Experts of a small language model.
Experts: 464 quick GELU neurons an expert, 1 pick a token, a sigmoid router.
Below are experts of layer 3 (counted from 0) of a mixture-of-experts language model. Rows are named router (the router's row for the expert), up (a neuron's input weights, with its number), down (a neuron's output weights, with its number) and show model dimensions 0-63. Each number is 200 + 30 x the weight over its row's rms, rounded and kept within 0 to 999.
Before each expert's rows: "comes before" lists some tokens at least twice as common just after its tokens as in all text. This comes from a sample of Wikipedia text that the model never trained on. Tokens count by the router's weight.

# expert 11
comes before: "1", "2", "3", "4", "6", "5"
router,181,192,245,184,200,196,171,220,238,181,228,212,203,161,192,188,163,174,182,151,147,214,209,176,278,218,149,209,155,162,182,249,237,233,212,268,168,181,206,188,217,219,261,142,198,177,178,188,160,211,157,211,217,157,224,217,252,188,199,216,201,210,182,225
up0,151,162,203,198,209,131,204,183,234,126,198,199,140,164,189,191,193,217,195,228,191,192,220,181,212,225,179,205,210,196,193,190,219,260,197,195,162,218,206,148,194,216,219,200,274,243,249,263,167,205,235,189,194,171,239,172,175,182,184,156,222,214,203,241
down0,218,136,224,171,219,199,211,185,201,270,220,255,231,162,209,218,231,234,184,200,199,232,189,212,210,191,250,167,210,145,160,161,222,230,213,239,146,231,215,191,215,185,142,272,181,193,238,218,171,195,193,199,180,194,195,199,175,211,250,162,182,210,243,170
up1,195,175,181,209,178,219,182,164,218,183,181,222,197,173,202,213,169,207,206,230,166,200,154,207,211,205,193,199,204,182,204,237,170,182,204,166,180,178,210,170,206,208,178,221,231,191,202,176,163,143,200,188,201,204,193,164,193,198,232,148,177,160,210,220
down1,185,247,231,139,195,185,247,207,154,207,181,236,209,154,243,204,194,200,223,149,236,221,197,195,172,208,205,192,180,200,215,153,201,175,203,215,155,209,199,220,202,182,259,166,200,154,152,215,242,176,195,180,217,185,201,206,184,168,164,175,232,273,156,162
up2,173,178,206,196,153,204,174,184,247,220,165,140,199,214,190,186,209,244,137,193,197,138,152,186,245,228,205,174,221,206,237,207,198,234,155,217,211,207,209,232,202,191,178,194,177,208,291,192,223,195,217,209,197,177,225,176,199,224,286,208,208,183,242,228
down2,207,203,206,233,191,285,169,208,200,222,256,222,271,165,184,181,164,217,212,171,212,222,131,248,207,173,262,182,195,266,206,249,223,154,201,182,201,259,283,186,208,181,197,188,198,184,188,222,189,199,196,174,148,247,243,183,194,199,264,181,202,145,234,183
up3,184,201,261,177,233,182,143,228,168,165,174,216,201,146,208,211,168,231,215,190,167,164,198,213,231,205,210,215,155,242,158,219,176,164,211,248,151,195,181,184,237,198,133,135,203,200,199,227,204,182,255,205,168,225,189,194,178,178,239,179,200,237,206,223
down3,181,183,171,214,166,213,270,214,195,292,182,202,192,208,223,209,211,143,242,221,106,175,208,156,176,184,213,180,260,196,206,236,251,230,176,78,197,207,195,165,211,202,216,237,185,111,175,217,188,230,201,176,197,182,178,197,254,212,223,196,197,184,204,221
up4,225,187,188,228,217,206,184,224,229,197,189,176,228,214,171,222,184,244,238,223,178,204,193,213,166,290,213,210,161,248,234,251,263,157,160,232,166,128,270,162,218,201,188,210,218,150,151,195,220,168,222,197,193,204,228,163,242,172,220,190,178,198,183,235
down4,221,187,248,203,194,204,228,229,122,211,190,240,224,135,165,201,156,126,240,228,200,225,200,220,213,167,210,242,156,209,209,160,190,211,209,225,186,181,170,198,183,204,222,213,221,223,238,144,214,205,180,156,236,209,108,226,153,184,229,164,190,217,203,179
up5,147,206,210,156,255,199,195,200,193,221,179,170,236,233,182,220,162,240,204,303,222,203,158,175,193,202,151,202,206,208,217,212,210,214,188,148,162,214,249,189,219,226,166,169,216,184,208,150,185,198,176,220,209,202,236,237,176,182,225,160,216,223,178,162
down5,258,171,228,211,209,179,150,208,214,248,162,205,211,223,190,180,186,162,210,165,255,213,239,195,152,198,175,223,252,158,216,249,191,189,231,227,184,189,170,169,205,184,155,274,191,198,232,217,186,214,190,220,191,215,215,186,183,229,181,200,193,192,175,242
up6,207,192,202,191,194,202,187,176,217,135,220,197,237,207,220,188,144,165,162,183,204,246,167,198,209,187,200,171,293,198,247,199,207,189,221,166,163,267,199,164,194,213,186,198,268,140,167,181,157,161,197,211,210,252,194,190,211,220,264,133,147,235,137,213
down6,135,203,208,159,174,238,245,240,132,228,113,194,190,222,170,145,196,188,178,169,206,205,185,236,186,156,194,220,256,192,224,133,178,132,189,221,197,197,191,170,154,145,169,192,227,174,225,207,171,182,206,206,130,212,224,198,246,213,168,183,236,161,172,163
up7,176,200,172,172,193,193,182,203,169,191,195,227,213,191,194,189,168,256,214,224,205,190,172,205,217,205,208,210,203,218,162,229,206,148,251,208,219,208,232,197,206,226,191,226,203,233,124,192,254,153,203,187,219,215,192,234,205,258,235,138,234,211,176,248
down7,211,184,201,221,175,223,221,210,172,179,202,210,234,214,156,195,195,146,183,172,209,216,204,223,163,216,233,166,199,199,191,144,189,222,137,200,220,206,191,203,208,170,216,194,221,212,306,211,155,241,180,204,219,290,252,174,201,171,197,268,182,207,201,180
up8,148,209,179,220,225,212,179,227,238,193,181,268,218,204,209,187,192,157,191,195,237,165,200,198,199,188,129,170,252,176,175,214,219,178,195,219,188,222,289,166,169,214,259,198,251,162,214,167,188,227,201,162,212,150,192,221,240,242,184,212,221,206,207,157
down8,214,189,234,216,177,172,203,169,155,169,184,175,234,232,233,243,202,251,247,195,217,187,192,201,217,227,229,227,124,199,246,198,166,231,196,197,190,173,171,226,179,194,188,174,179,205,184,207,236,145,193,190,170,272,175,168,149,131,189,197,255,235,188,247
up9,231,182,227,201,194,148,197,200,154,186,208,203,179,174,208,187,210,261,188,203,148,176,177,195,235,213,220,189,198,201,242,194,221,200,213,178,163,211,173,195,225,217,170,187,135,181,228,215,166,185,254,189,205,186,201,172,183,163,206,170,179,159,198,212
down9,231,191,171,152,221,224,219,143,151,182,247,206,177,171,220,217,160,260,216,202,212,245,194,292,189,221,126,224,174,176,226,184,159,211,145,185,211,195,176,152,187,226,223,206,176,236,220,238,166,170,185,232,192,198,197,186,202,225,242,181,185,207,189,183
up10,187,258,142,179,247,226,217,129,235,219,178,165,200,163,213,254,228,204,206,218,181,216,203,202,188,197,172,243,233,221,207,174,228,224,204,176,163,215,152,180,203,196,248,219,169,223,203,157,166,231,202,175,224,209,181,189,190,213,207,232,180,190,180,188
down10,220,182,211,240,158,205,215,154,189,162,188,274,193,246,211,168,149,232,233,196,192,162,217,181,143,250,187,267,225,202,163,219,190,230,172,245,245,192,225,188,167,205,185,192,207,190,216,224,185,193,249,191,205,188,168,168,145,179,248,225,176,210,221,213
up11,194,216,186,265,233,225,219,188,164,145,255,235,177,237,214,165,173,215,212,211,187,232,210,204,222,204,152,206,190,201,190,208,185,192,246,189,143,214,151,228,182,178,235,222,225,187,243,251,206,188,203,227,179,205,218,217,232,142,221,155,183,180,206,183
down11,184,238,254,200,236,189,206,209,167,197,200,177,265,222,224,231,208,257,191,169,142,195,177,222,167,154,150,211,203,182,216,172,207,218,177,243,235,183,208,225,219,230,156,166,225,209,142,184,171,225,190,173,228,228,128,256,199,175,235,155,211,210,243,202
up12,213,210,247,191,159,216,203,229,218,250,187,213,222,227,219,206,218,163,210,283,159,137,236,194,172,246,258,228,224,186,201,215,237,233,159,226,196,195,190,184,210,206,208,214,186,203,174,191,219,176,207,175,257,189,171,205,214,191,162,170,174,206,177,187
down12,165,201,181,192,221,188,194,183,170,167,209,224,204,186,118,180,219,183,227,192,256,209,170,185,234,83,184,224,157,178,197,133,187,214,175,169,233,213,207,195,179,212,215,209,224,197,214,196,204,224,228,219,140,165,197,211,181,223,220,203,217,181,195,198
up13,207,211,192,149,272,161,138,175,177,191,213,233,217,197,218,181,192,230,253,240,238,180,216,180,180,201,227,186,203,192,230,217,199,193,200,175,240,207,222,106,179,220,196,230,216,239,165,201,183,214,198,146,209,238,202,233,195,210,242,220,208,180,222,198
down13,218,146,180,249,168,192,236,225,221,228,163,264,188,210,196,212,185,214,154,221,160,194,217,211,174,215,211,196,178,192,193,145,189,221,191,225,227,176,199,229,214,210,217,147,167,203,195,178,211,216,180,222,229,112,177,208,202,182,204,159,237,232,210,228
up14,253,223,231,203,175,188,137,155,223,178,145,210,205,221,136,196,160,198,209,188,265,201,235,186,244,198,224,185,186,209,256,218,195,239,212,234,214,147,232,210,208,230,224,250,232,200,206,199,202,182,171,165,215,218,170,214,180,151,231,224,221,206,228,145
down14,200,223,176,218,221,216,261,274,179,193,190,174,162,217,204,256,232,194,195,267,143,167,214,169,150,173,168,212,232,210,180,207,219,208,208,153,158,226,180,204,212,228,195,199,173,163,162,185,207,214,183,239,194,160,191,181,241,223,174,199,152,143,230,199
up15,195,183,187,179,215,192,243,182,163,170,193,218,194,228,237,225,234,159,172,164,151,175,150,186,240,211,152,168,245,220,215,243,241,228,178,206,165,217,164,179,213,194,198,145,174,182,101,183,250,192,232,240,174,203,219,174,199,222,251,244,224,237,205,208
down15,195,182,190,190,132,187,158,218,246,239,245,172,170,197,128,237,204,176,177,204,179,199,250,195,146,214,229,259,147,219,168,197,213,179,213,211,185,183,205,220,216,232,212,254,262,225,254,215,208,231,193,150,239,196,139,193,238,177,195,171,225,220,213,176
up16,198,192,197,239,218,187,198,215,230,182,221,221,218,170,190,197,224,179,212,160,161,169,244,223,125,168,180,184,233,163,178,209,248,214,189,189,218,164,202,208,183,204,179,220,192,193,219,231,231,192,246,212,164,240,216,180,200,226,213,237,187,209,197,195
down16,146,135,220,190,231,195,216,165,204,161,182,217,203,216,184,231,149,191,212,168,199,195,180,181,200,236,172,210,212,230,192,173,251,167,233,175,220,197,187,190,174,206,190,220,207,182,187,169,140,187,202,180,226,235,254,155,163,192,246,174,202,216,175,188
up17,193,209,197,190,192,153,158,233,259,162,169,259,204,158,168,185,188,197,183,191,169,195,192,203,190,212,145,168,199,195,214,237,215,209,201,236,220,228,198,224,176,169,227,152,196,179,140,257,150,235,183,194,225,184,201,234,266,206,205,212,229,235,226,265
down17,203,180,201,221,140,185,209,213,157,230,200,206,172,210,212,229,147,202,171,269,247,255,228,175,195,192,241,273,177,213,184,196,179,200,213,213,215,224,199,222,203,231,177,200,197,211,208,225,240,195,251,253,188,241,167,168,183,221,173,188,180,187,180,189
up18,160,206,244,214,216,229,198,260,219,246,256,172,180,246,193,187,206,146,220,257,170,238,224,206,226,171,170,192,234,188,178,224,208,241,192,189,217,163,197,209,193,202,135,243,194,225,199,241,206,198,184,145,201,138,190,230,228,208,195,227,194,222,226,191
down18,195,182,228,228,186,189,202,168,175,191,179,204,191,181,176,183,175,255,203,182,183,178,176,171,160,222,222,213,125,228,194,208,195,182,160,243,226,198,203,181,231,255,178,167,223,216,215,196,229,145,195,254,174,210,235,196,232,160,197,187,261,182,183,269
up19,210,233,143,187,173,233,202,144,229,231,234,181,183,193,204,242,167,132,204,273,219,200,249,201,216,226,227,237,199,239,218,205,184,222,173,170,195,230,186,211,211,194,234,204,105,175,235,171,198,212,194,207,195,177,221,142,150,200,209,213,209,160,211,187
down19,197,242,182,218,201,180,212,177,197,182,224,194,269,217,225,206,204,198,115,193,172,184,148,184,173,149,173,177,203,225,201,254,197,233,247,183,262,212,213,217,229,192,173,163,191,216,216,224,231,212,215,205,196,237,170,234,210,236,194,168,180,216,179,259
up20,176,228,169,202,213,208,182,184,195,178,179,176,213,252,250,194,194,159,199,204,194,168,219,224,142,149,178,205,147,213,171,159,240,202,200,172,205,234,158,193,222,198,253,225,224,243,181,186,199,224,170,191,159,169,220,186,208,229,184,248,173,172,220,212
down20,161,192,177,204,136,200,233,211,163,216,222,205,153,214,198,253,202,186,248,179,204,225,193,200,247,263,222,225,230,233,167,222,166,173,166,206,198,173,223,221,227,197,177,209,183,168,194,237,239,173,263,213,215,206,137,205,214,249,199,174,189,215,185,203
up21,193,202,194,233,171,212,158,235,226,167,157,213,147,166,163,195,219,200,190,173,181,190,173,217,221,168,269,244,186,209,227,201,169,195,176,252,153,177,200,178,199,186,191,167,224,171,189,212,281,202,229,175,144,177,218,201,223,172,168,168,195,240,156,166
down21,232,160,218,236,169,201,187,217,174,163,215,117,230,211,195,174,193,251,224,222,248,262,179,239,191,196,165,215,240,185,147,198,216,197,199,204,198,222,154,266,184,210,217,248,253,177,217,196,160,191,213,167,183,161,207,178,241,214,237,220,219,197,172,157
up22,190,188,187,162,169,192,208,195,152,192,165,221,165,239,242,171,194,264,184,173,176,164,182,179,223,162,196,183,178,199,182,119,143,226,195,200,239,208,184,179,173,172,243,187,182,218,202,203,164,162,187,220,229,190,183,222,132,149,197,182,173,158,193,209
down22,204,186,196,177,194,233,205,200,160,185,198,220,195,201,237,177,152,209,178,167,205,198,173,205,177,194,198,172,195,191,170,134,131,198,198,237,238,218,175,179,121,181,216,235,196,242,202,192,165,212,162,179,206,207,157,216,171,181,195,181,188,188,180,220
up23,194,225,199,231,258,224,237,170,196,192,179,175,225,224,154,175,194,170,239,213,184,204,151,236,180,242,179,248,230,144,292,220,133,183,247,137,209,204,192,255,225,188,141,207,169,122,228,181,201,239,222,217,157,248,193,196,168,250,198,177,260,221,192,204
down23,187,197,215,150,188,135,208,212,199,200,160,200,218,179,195,200,206,210,208,164,223,207,209,160,173,174,225,222,204,244,165,187,212,187,170,201,205,220,152,185,246,204,204,185,156,167,188,216,197,259,208,186,184,216,212,212,183,168,205,198,203,139,130,149
up24,179,151,165,204,199,232,146,201,191,172,154,210,174,255,166,254,178,212,204,158,172,192,192,193,245,192,155,171,218,197,170,204,221,275,181,198,196,219,245,213,179,149,136,224,179,166,195,163,145,210,122,211,154,188,209,167,195,167,177,182,292,171,163,177
down24,199,187,202,199,191,174,252,199,176,212,245,227,229,163,180,165,218,227,231,185,202,237,193,229,158,201,203,202,208,208,234,220,194,142,243,200,153,180,200,212,237,201,289,226,184,206,250,218,236,256,192,240,191,143,207,202,186,213,207,212,147,197,287,214
up25,142,159,215,210,193,148,192,209,251,216,135,209,170,199,122,192,211,210,205,210,144,200,200,176,220,207,214,157,189,216,136,205,188,190,207,207,266,196,216,207,200,148,153,168,242,208,212,252,153,238,279,154,206,174,224,163,153,195,137,222,195,221,220,188
down25,237,228,163,166,172,207,231,179,206,182,209,211,217,164,199,216,170,165,142,228,187,225,243,151,183,183,179,181,176,256,178,175,203,186,210,232,170,198,234,206,230,231,183,209,168,122,179,189,191,234,251,204,241,194,167,185,178,203,233,192,159,220,199,168
up26,163,195,218,224,239,157,193,174,195,237,166,217,205,125,173,207,261,153,251,186,190,191,183,195,207,192,174,201,205,174,225,199,123,218,197,241,205,231,198,191,183,215,223,232,169,165,299,218,153,235,222,197,193,185,206,221,156,188,187,248,201,266,183,203
down26,245,190,201,230,195,223,183,175,162,226,179,199,176,245,171,210,191,131,178,183,243,182,188,279,181,175,206,236,193,174,141,203,253,202,226,203,242,207,189,265,180,173,150,293,140,166,219,197,199,248,172,111,142,190,221,196,223,204,160,183,220,209,218,169
up27,189,202,172,254,260,181,194,206,248,263,215,223,194,175,164,212,139,256,203,205,197,137,200,210,255,246,179,256,179,160,234,222,217,208,193,198,290,193,252,180,216,184,227,220,229,217,208,147,210,224,143,166,183,177,208,181,159,186,215,189,222,194,184,171
down27,203,208,255,202,197,206,183,216,155,165,194,175,153,222,224,229,188,219,193,170,191,202,212,200,170,222,151,159,244,217,178,165,250,176,225,179,170,199,194,233,182,182,187,190,204,202,210,243,169,166,240,232,153,197,196,173,227,186,177,169,191,200,236,222
up28,172,223,210,161,203,183,227,168,168,159,232,177,201,218,194,176,179,236,192,153,165,216,204,210,220,202,236,237,245,191,95,191,153,247,218,187,159,216,127,202,205,225,190,175,192,218,110,201,167,244,171,196,244,173,212,248,214,193,255,173,206,216,217,185
down28,210,201,234,192,186,182,230,177,189,244,280,205,233,194,165,205,210,166,180,222,191,197,158,210,219,174,166,245,160,266,192,229,193,216,203,153,190,181,218,223,241,222,199,191,203,212,268,185,217,175,221,172,168,154,198,255,184,241,135,233,210,192,242,283
up29,187,238,171,180,146,228,171,199,225,197,167,144,244,232,172,216,210,187,193,182,194,201,200,222,166,197,151,155,205,217,180,214,213,171,162,148,193,241,169,175,235,196,205,208,183,173,185,239,221,175,237,198,184,209,193,154,112,178,269,202,179,203,156,205
down29,209,219,202,116,159,182,196,166,186,207,131,216,246,217,184,212,237,176,163,156,173,187,236,232,202,156,191,143,261,224,188,193,197,211,173,183,164,191,128,140,226,273,220,232,249,225,186,240,217,219,215,191,213,199,163,146,148,178,222,215,270,221,239,209
up30,200,211,198,202,235,227,181,176,236,201,161,185,180,188,170,212,208,229,141,217,159,157,221,192,186,194,180,199,221,178,232,241,251,263,249,195,143,197,223,196,187,227,247,196,198,191,235,198,255,194,181,210,186,123,243,163,209,262,228,211,218,195,219,214
down30,204,224,240,199,165,237,206,203,150,189,243,136,232,210,213,235,225,186,228,197,221,236,185,260,181,214,223,225,188,185,225,204,230,194,214,229,211,227,182,237,210,175,211,201,231,164,208,162,172,234,179,282,199,194,188,207,245,202,129,188,188,237,211,256
up31,207,214,172,183,214,191,177,184,204,241,194,240,210,155,216,166,224,163,278,225,193,210,197,161,218,201,148,197,156,171,171,231,217,184,197,210,110,166,246,167,226,124,215,215,153,214,238,219,225,234,203,222,226,194,243,159,186,205,181,195,202,204,198,205
down31,220,196,195,162,185,231,210,149,229,166,214,246,194,235,190,227,175,178,191,219,218,211,229,170,229,208,203,212,207,175,203,230,193,233,249,234,184,173,193,156,220,189,218,168,264,212,197,224,141,224,210,188,207,228,246,136,141,209,174,161,151,202,217,219
up32,247,167,179,199,187,162,227,224,203,179,220,180,213,176,201,181,204,197,219,196,184,166,231,188,144,195,216,174,185,173,201,223,193,180,224,173,148,185,252,211,198,162,282,220,198,213,273,199,206,147,225,171,188,118,184,164,186,183,228,252,242,202,241,228
down32,236,182,154,205,166,194,188,177,216,174,243,183,209,224,240,198,164,224,180,208,143,177,190,157,233,214,206,208,215,221,267,192,165,180,171,193,235,164,125,223,192,200,173,243,220,209,184,181,194,152,203,224,203,209,213,196,165,208,283,213,244,224,155,172
up33,238,213,121,213,154,175,188,203,179,160,147,193,131,198,203,235,204,196,185,182,150,202,213,176,163,175,207,166,183,199,217,220,179,212,174,231,180,191,254,180,213,212,185,147,224,226,149,203,214,226,178,217,211,217,202,147,230,169,157,162,225,216,233,238
down33,215,211,219,175,198,218,223,206,197,252,294,183,246,169,208,148,209,143,220,216,146,211,195,211,240,174,194,241,186,229,185,188,191,145,228,178,218,163,164,235,189,162,237,235,195,153,228,168,173,175,224,218,234,174,201,210,167,158,221,236,214,244,175,198
up34,159,182,204,218,168,222,229,192,188,187,183,215,223,212,185,211,208,184,194,139,202,275,202,204,253,203,160,158,172,224,196,185,216,221,203,210,261,274,220,217,219,180,232,186,154,152,169,134,189,212,200,192,214,185,246,210,236,225,211,205,259,246,158,166
down34,189,185,176,229,207,252,187,173,202,214,202,214,173,208,162,241,167,189,182,182,220,197,184,156,169,179,214,208,231,165,240,231,208,122,199,199,180,240,192,201,240,127,215,196,257,153,205,210,213,202,182,208,180,211,225,204,168,236,221,152,196,207,216,127
up35,196,174,178,214,189,249,212,230,251,195,176,288,193,220,159,169,188,166,226,222,269,204,212,164,168,219,185,219,178,157,198,183,164,218,206,181,243,215,223,201,204,175,169,213,188,169,161,218,183,179,220,205,224,215,202,230,233,238,222,247,241,238,195,219
down35,209,197,226,209,184,202,221,138,192,174,235,183,194,207,260,195,205,196,242,178,108,228,189,190,197,175,184,213,235,203,155,220,226,181,148,205,175,193,212,197,219,188,211,204,213,240,199,227,221,240,196,226,211,178,184,160,151,203,188,138,201,133,218,193
up36,293,142,184,196,255,202,210,217,207,226,180,184,183,219,188,187,203,208,176,184,157,151,220,204,166,204,188,229,168,212,191,207,237,209,182,215,247,170,221,201,208,188,208,191,203,147,165,199,218,173,175,137,198,241,202,219,206,198,198,188,207,189,248,236
down36,121,196,206,207,177,183,167,193,185,188,234,210,169,185,205,222,177,157,201,155,227,222,203,177,185,234,175,181,232,176,200,148,193,195,219,225,186,174,173,170,123,179,143,197,184,252,207,226,181,217,177,268,236,156,215,192,190,213,189,216,196,216,189,236
up37,213,211,202,194,213,206,233,200,216,227,173,232,144,184,181,207,226,210,219,196,161,166,173,218,226,235,256,183,215,181,206,192,204,162,195,200,196,148,242,211,226,197,221,190,207,220,214,203,190,184,212,158,206,163,178,165,251,211,239,180,265,227,229,215
down37,222,199,185,175,195,213,184,190,242,207,199,143,200,221,195,176,186,226,159,167,173,209,203,158,180,194,194,200,201,238,174,200,142,197,249,150,179,207,251,227,152,193,174,238,186,163,191,190,181,266,251,161,186,226,258,193,171,159,201,202,196,176,152,143
up38,195,214,210,218,227,255,225,183,194,159,229,151,221,245,194,246,182,201,208,157,162,217,222,179,246,214,195,223,232,207,251,204,225,237,174,213,165,234,233,229,218,152,240,234,182,189,187,154,207,188,188,193,177,177,203,213,193,182,196,188,224,158,205,198
down38,247,165,192,187,179,149,195,171,217,204,181,238,242,177,203,221,169,201,184,220,236,93,200,215,171,210,201,183,162,204,189,129,223,182,139,229,258,169,222,180,147,248,159,203,182,234,183,188,158,244,191,190,244,207,218,157,156,198,190,163,169,247,199,202
up39,202,226,293,167,155,228,291,191,186,177,214,157,144,234,201,221,197,220,225,169,131,153,264,164,199,209,205,264,223,222,163,208,171,288,247,203,208,239,164,204,207,199,211,186,171,191,178,225,188,216,235,145,195,228,224,265,165,148,213,209,204,197,206,188
down39,160,236,218,202,188,232,198,205,160,233,253,225,207,176,196,176,178,195,182,184,181,169,195,214,202,190,186,218,232,179,181,192,182,145,176,191,195,200,241,188,237,215,164,252,184,243,229,118,161,223,198,184,169,210,228,178,182,247,196,162,238,196,201,185
up40,186,214,195,211,196,221,166,205,228,228,234,184,163,247,169,198,201,202,174,204,206,185,181,201,222,174,172,166,147,224,170,230,205,249,215,219,189,220,213,170,186,169,123,183,230,234,153,208,209,233,187,241,188,226,212,214,206,180,168,200,169,230,186,226
down40,203,206,244,215,250,166,244,214,167,227,144,188,254,183,179,238,183,239,237,172,203,221,234,246,194,180,175,207,198,178,162,206,178,163,228,210,211,228,177,210,250,229,231,197,187,217,219,227,162,249,217,154,218,199,161,205,245,196,204,221,200,218,186,183
up41,197,214,185,225,174,162,168,193,219,142,203,169,217,200,195,192,205,191,170,189,230,285,220,207,244,168,218,212,232,207,151,194,214,170,194,195,153,177,203,102,188,199,206,174,216,246,180,172,204,191,212,192,183,257,209,185,245,245,218,209,173,278,210,243
down41,171,218,217,229,210,210,237,218,202,207,169,170,149,231,226,225,250,202,190,255,182,140,165,192,184,199,208,137,170,184,239,228,191,194,179,175,190,205,202,208,226,197,237,211,227,167,225,170,221,193,196,195,161,231,204,149,218,165,152,198,174,179,199,147
up42,208,210,210,230,178,208,143,210,245,229,205,185,193,171,169,248,157,192,212,279,132,171,184,198,166,197,122,228,192,182,225,201,225,230,198,265,202,178,202,259,176,200,264,87,188,215,182,208,249,162,198,200,240,220,229,133,169,167,140,196,198,182,217,222
down42,207,151,190,154,237,168,211,175,192,208,209,218,237,204,219,177,229,160,183,167,199,202,178,209,216,169,262,223,171,248,159,212,179,192,182,168,154,203,171,163,198,202,144,265,216,214,200,220,188,241,193,220,219,181,195,258,237,221,201,198,175,233,188,206
up43,216,210,175,224,169,194,140,190,178,219,172,164,184,120,209,191,204,230,196,186,201,227,153,188,233,249,256,101,159,204,140,185,232,173,179,249,204,221,198,153,201,256,135,163,107,217,157,200,186,171,215,233,250,231,206,204,237,209,198,232,213,204,212,250
down43,149,224,186,193,236,240,257,204,247,226,209,231,212,214,206,184,210,113,258,199,212,186,242,202,147,188,149,263,218,193,208,212,243,233,226,171,211,179,253,195,193,168,261,227,231,205,221,165,200,200,139,175,187,215,184,168,209,217,199,164,158,181,196,164
up44,177,248,172,215,242,158,219,168,139,169,200,195,235,234,239,218,236,205,180,224,275,143,199,197,200,237,217,201,200,226,208,226,204,229,144,190,227,198,183,203,156,208,247,259,172,170,207,166,171,158,181,205,234,240,185,158,104,179,204,155,253,209,185,160
down44,166,202,188,148,229,239,168,189,221,154,191,212,223,169,110,209,165,229,216,206,133,234,159,200,178,222,201,201,168,193,234,149,247,163,213,169,257,174,222,222,189,286,177,168,205,227,166,160,243,228,193,221,194,223,162,178,212,213,171,176,170,205,234,227
up45,217,194,176,150,161,177,135,235,213,219,170,231,181,157,193,208,227,141,171,176,203,224,177,161,177,160,117,261,177,213,180,170,211,199,211,204,190,197,204,223,202,182,197,183,231,129,212,234,245,200,195,127,240,123,163,202,264,263,225,165,197,192,201,222
down45,161,210,212,254,188,201,274,203,199,220,218,185,212,245,189,157,230,243,198,227,167,177,202,260,203,182,222,166,195,226,225,211,130,179,190,202,215,197,193,186,220,237,171,158,221,244,181,208,198,213,255,252,211,235,180,200,209,210,234,234,175,219,221,185
up46,188,238,187,239,218,217,179,223,197,202,185,176,199,251,195,252,181,182,218,225,171,206,214,183,226,241,155,232,231,222,169,154,225,236,183,154,198,211,217,239,240,218,258,251,209,209,185,245,197,233,183,164,228,182,180,223,210,228,243,179,181,158,156,187
down46,144,156,235,153,203,192,216,230,199,188,190,192,208,221,177,179,208,205,172,155,223,176,194,205,235,206,217,208,161,204,196,223,195,234,155,221,199,180,218,195,176,218,213,211,261,212,207,168,225,202,205,186,215,216,194,165,169,200,228,184,250,146,211,200
up47,183,178,193,179,230,209,160,196,230,195,195,206,206,142,217,183,178,200,199,224,206,208,152,202,204,198,143,172,136,160,184,221,208,190,202,244,210,246,236,200,175,208,194,147,219,204,211,226,198,225,170,227,245,192,183,250,232,205,203,240,215,208,181,198
down47,167,198,213,222,195,256,255,225,205,231,214,192,194,233,245,227,204,207,168,180,183,186,194,217,174,239,235,214,210,265,202,186,248,208,202,220,228,138,200,169,211,185,223,238,182,173,187,173,167,167,216,189,163,206,161,171,158,180,209,161,190,192,211,233
up48,216,185,214,205,256,180,199,163,194,198,201,231,181,231,141,209,182,186,228,219,233,163,225,179,239,174,190,195,196,250,205,200,194,181,232,162,255,175,197,187,200,215,219,148,245,230,203,200,187,188,199,157,259,168,144,203,252,214,216,213,198,196,196,231
down48,140,187,156,193,188,188,161,233,187,169,209,152,163,147,268,262,213,226,191,193,219,203,210,261,194,247,231,208,228,136,242,231,194,230,194,226,175,194,161,204,170,162,234,202,169,192,182,220,155,211,223,210,200,182,195,205,175,193,208,226,219,205,203,278
up49,228,187,190,199,184,207,210,243,169,210,166,216,206,189,244,177,219,185,233,203,197,165,176,200,255,243,174,195,172,205,238,224,247,189,184,232,178,165,212,210,210,198,186,203,153,192,153,168,201,194,197,235,193,231,223,181,217,209,231,218,183,215,256,200
down49,210,247,210,229,214,186,219,192,208,212,205,215,223,185,149,187,201,195,211,217,188,219,214,183,148,231,220,244,245,217,212,124,214,235,221,143,201,156,196,214,233,198,192,193,246,148,240,169,161,210,179,148,239,155,178,155,179,230,238,133,207,200,235,180
up50,187,215,243,223,194,136,170,192,235,162,227,208,176,209,158,166,218,193,162,256,157,268,180,206,238,130,158,146,134,181,162,213,259,174,233,174,209,207,148,210,186,213,179,140,228,163,242,250,224,178,228,232,187,199,227,194,243,187,150,226,196,260,185,229
down50,173,231,243,220,193,201,244,155,199,172,199,140,199,213,239,192,183,276,140,181,233,221,232,228,173,229,228,200,195,229,211,198,188,233,126,246,219,203,172,206,212,140,236,227,203,182,144,210,212,225,261,157,220,222,219,168,132,192,191,215,156,188,200,228
up51,154,227,255,208,224,213,167,273,199,192,206,239,205,142,210,222,192,239,214,228,199,207,202,198,196,160,166,247,126,213,194,238,202,208,150,222,151,162,259,200,210,223,212,164,241,179,223,268,155,238,222,258,212,226,203,216,193,169,182,223,162,165,274,195
down51,239,199,164,204,179,197,231,195,194,223,187,179,165,234,225,191,197,166,216,212,192,169,198,163,208,206,217,163,238,214,247,192,210,183,188,151,214,259,169,210,213,193,221,175,225,192,245,186,175,170,210,178,198,190,193,187,210,225,244,164,222,212,142,194
up52,206,227,252,204,183,220,214,205,102,130,194,167,142,226,191,236,199,188,252,200,141,195,222,175,137,250,189,192,182,189,173,209,246,221,181,193,205,237,215,158,187,203,250,169,186,213,209,174,157,187,188,159,213,193,240,193,173,161,217,200,229,200,150,186
down52,229,203,182,214,210,222,237,188,195,202,269,185,189,240,219,180,212,252,183,137,194,193,188,180,233,205,238,245,210,236,197,197,207,174,250,203,138,187,202,210,201,172,212,200,145,202,146,203,214,274,182,226,187,184,235,198,230,173,197,171,187,211,168,151
up53,217,175,183,191,209,204,202,165,177,211,163,197,155,146,195,205,227,212,217,241,198,147,192,134,214,216,264,223,231,261,242,238,167,218,184,177,233,199,173,170,200,219,231,206,181,214,248,160,157,177,238,197,199,218,166,173,211,172,230,223,178,223,233,214
down53,211,173,186,248,163,204,197,176,158,210,182,130,220,241,186,142,187,207,224,183,175,208,170,263,228,179,210,187,215,225,228,150,133,209,189,157,237,182,234,209,203,177,180,213,181,210,197,204,189,176,184,197,188,170,227,249,227,214,205,221,189,190,154,234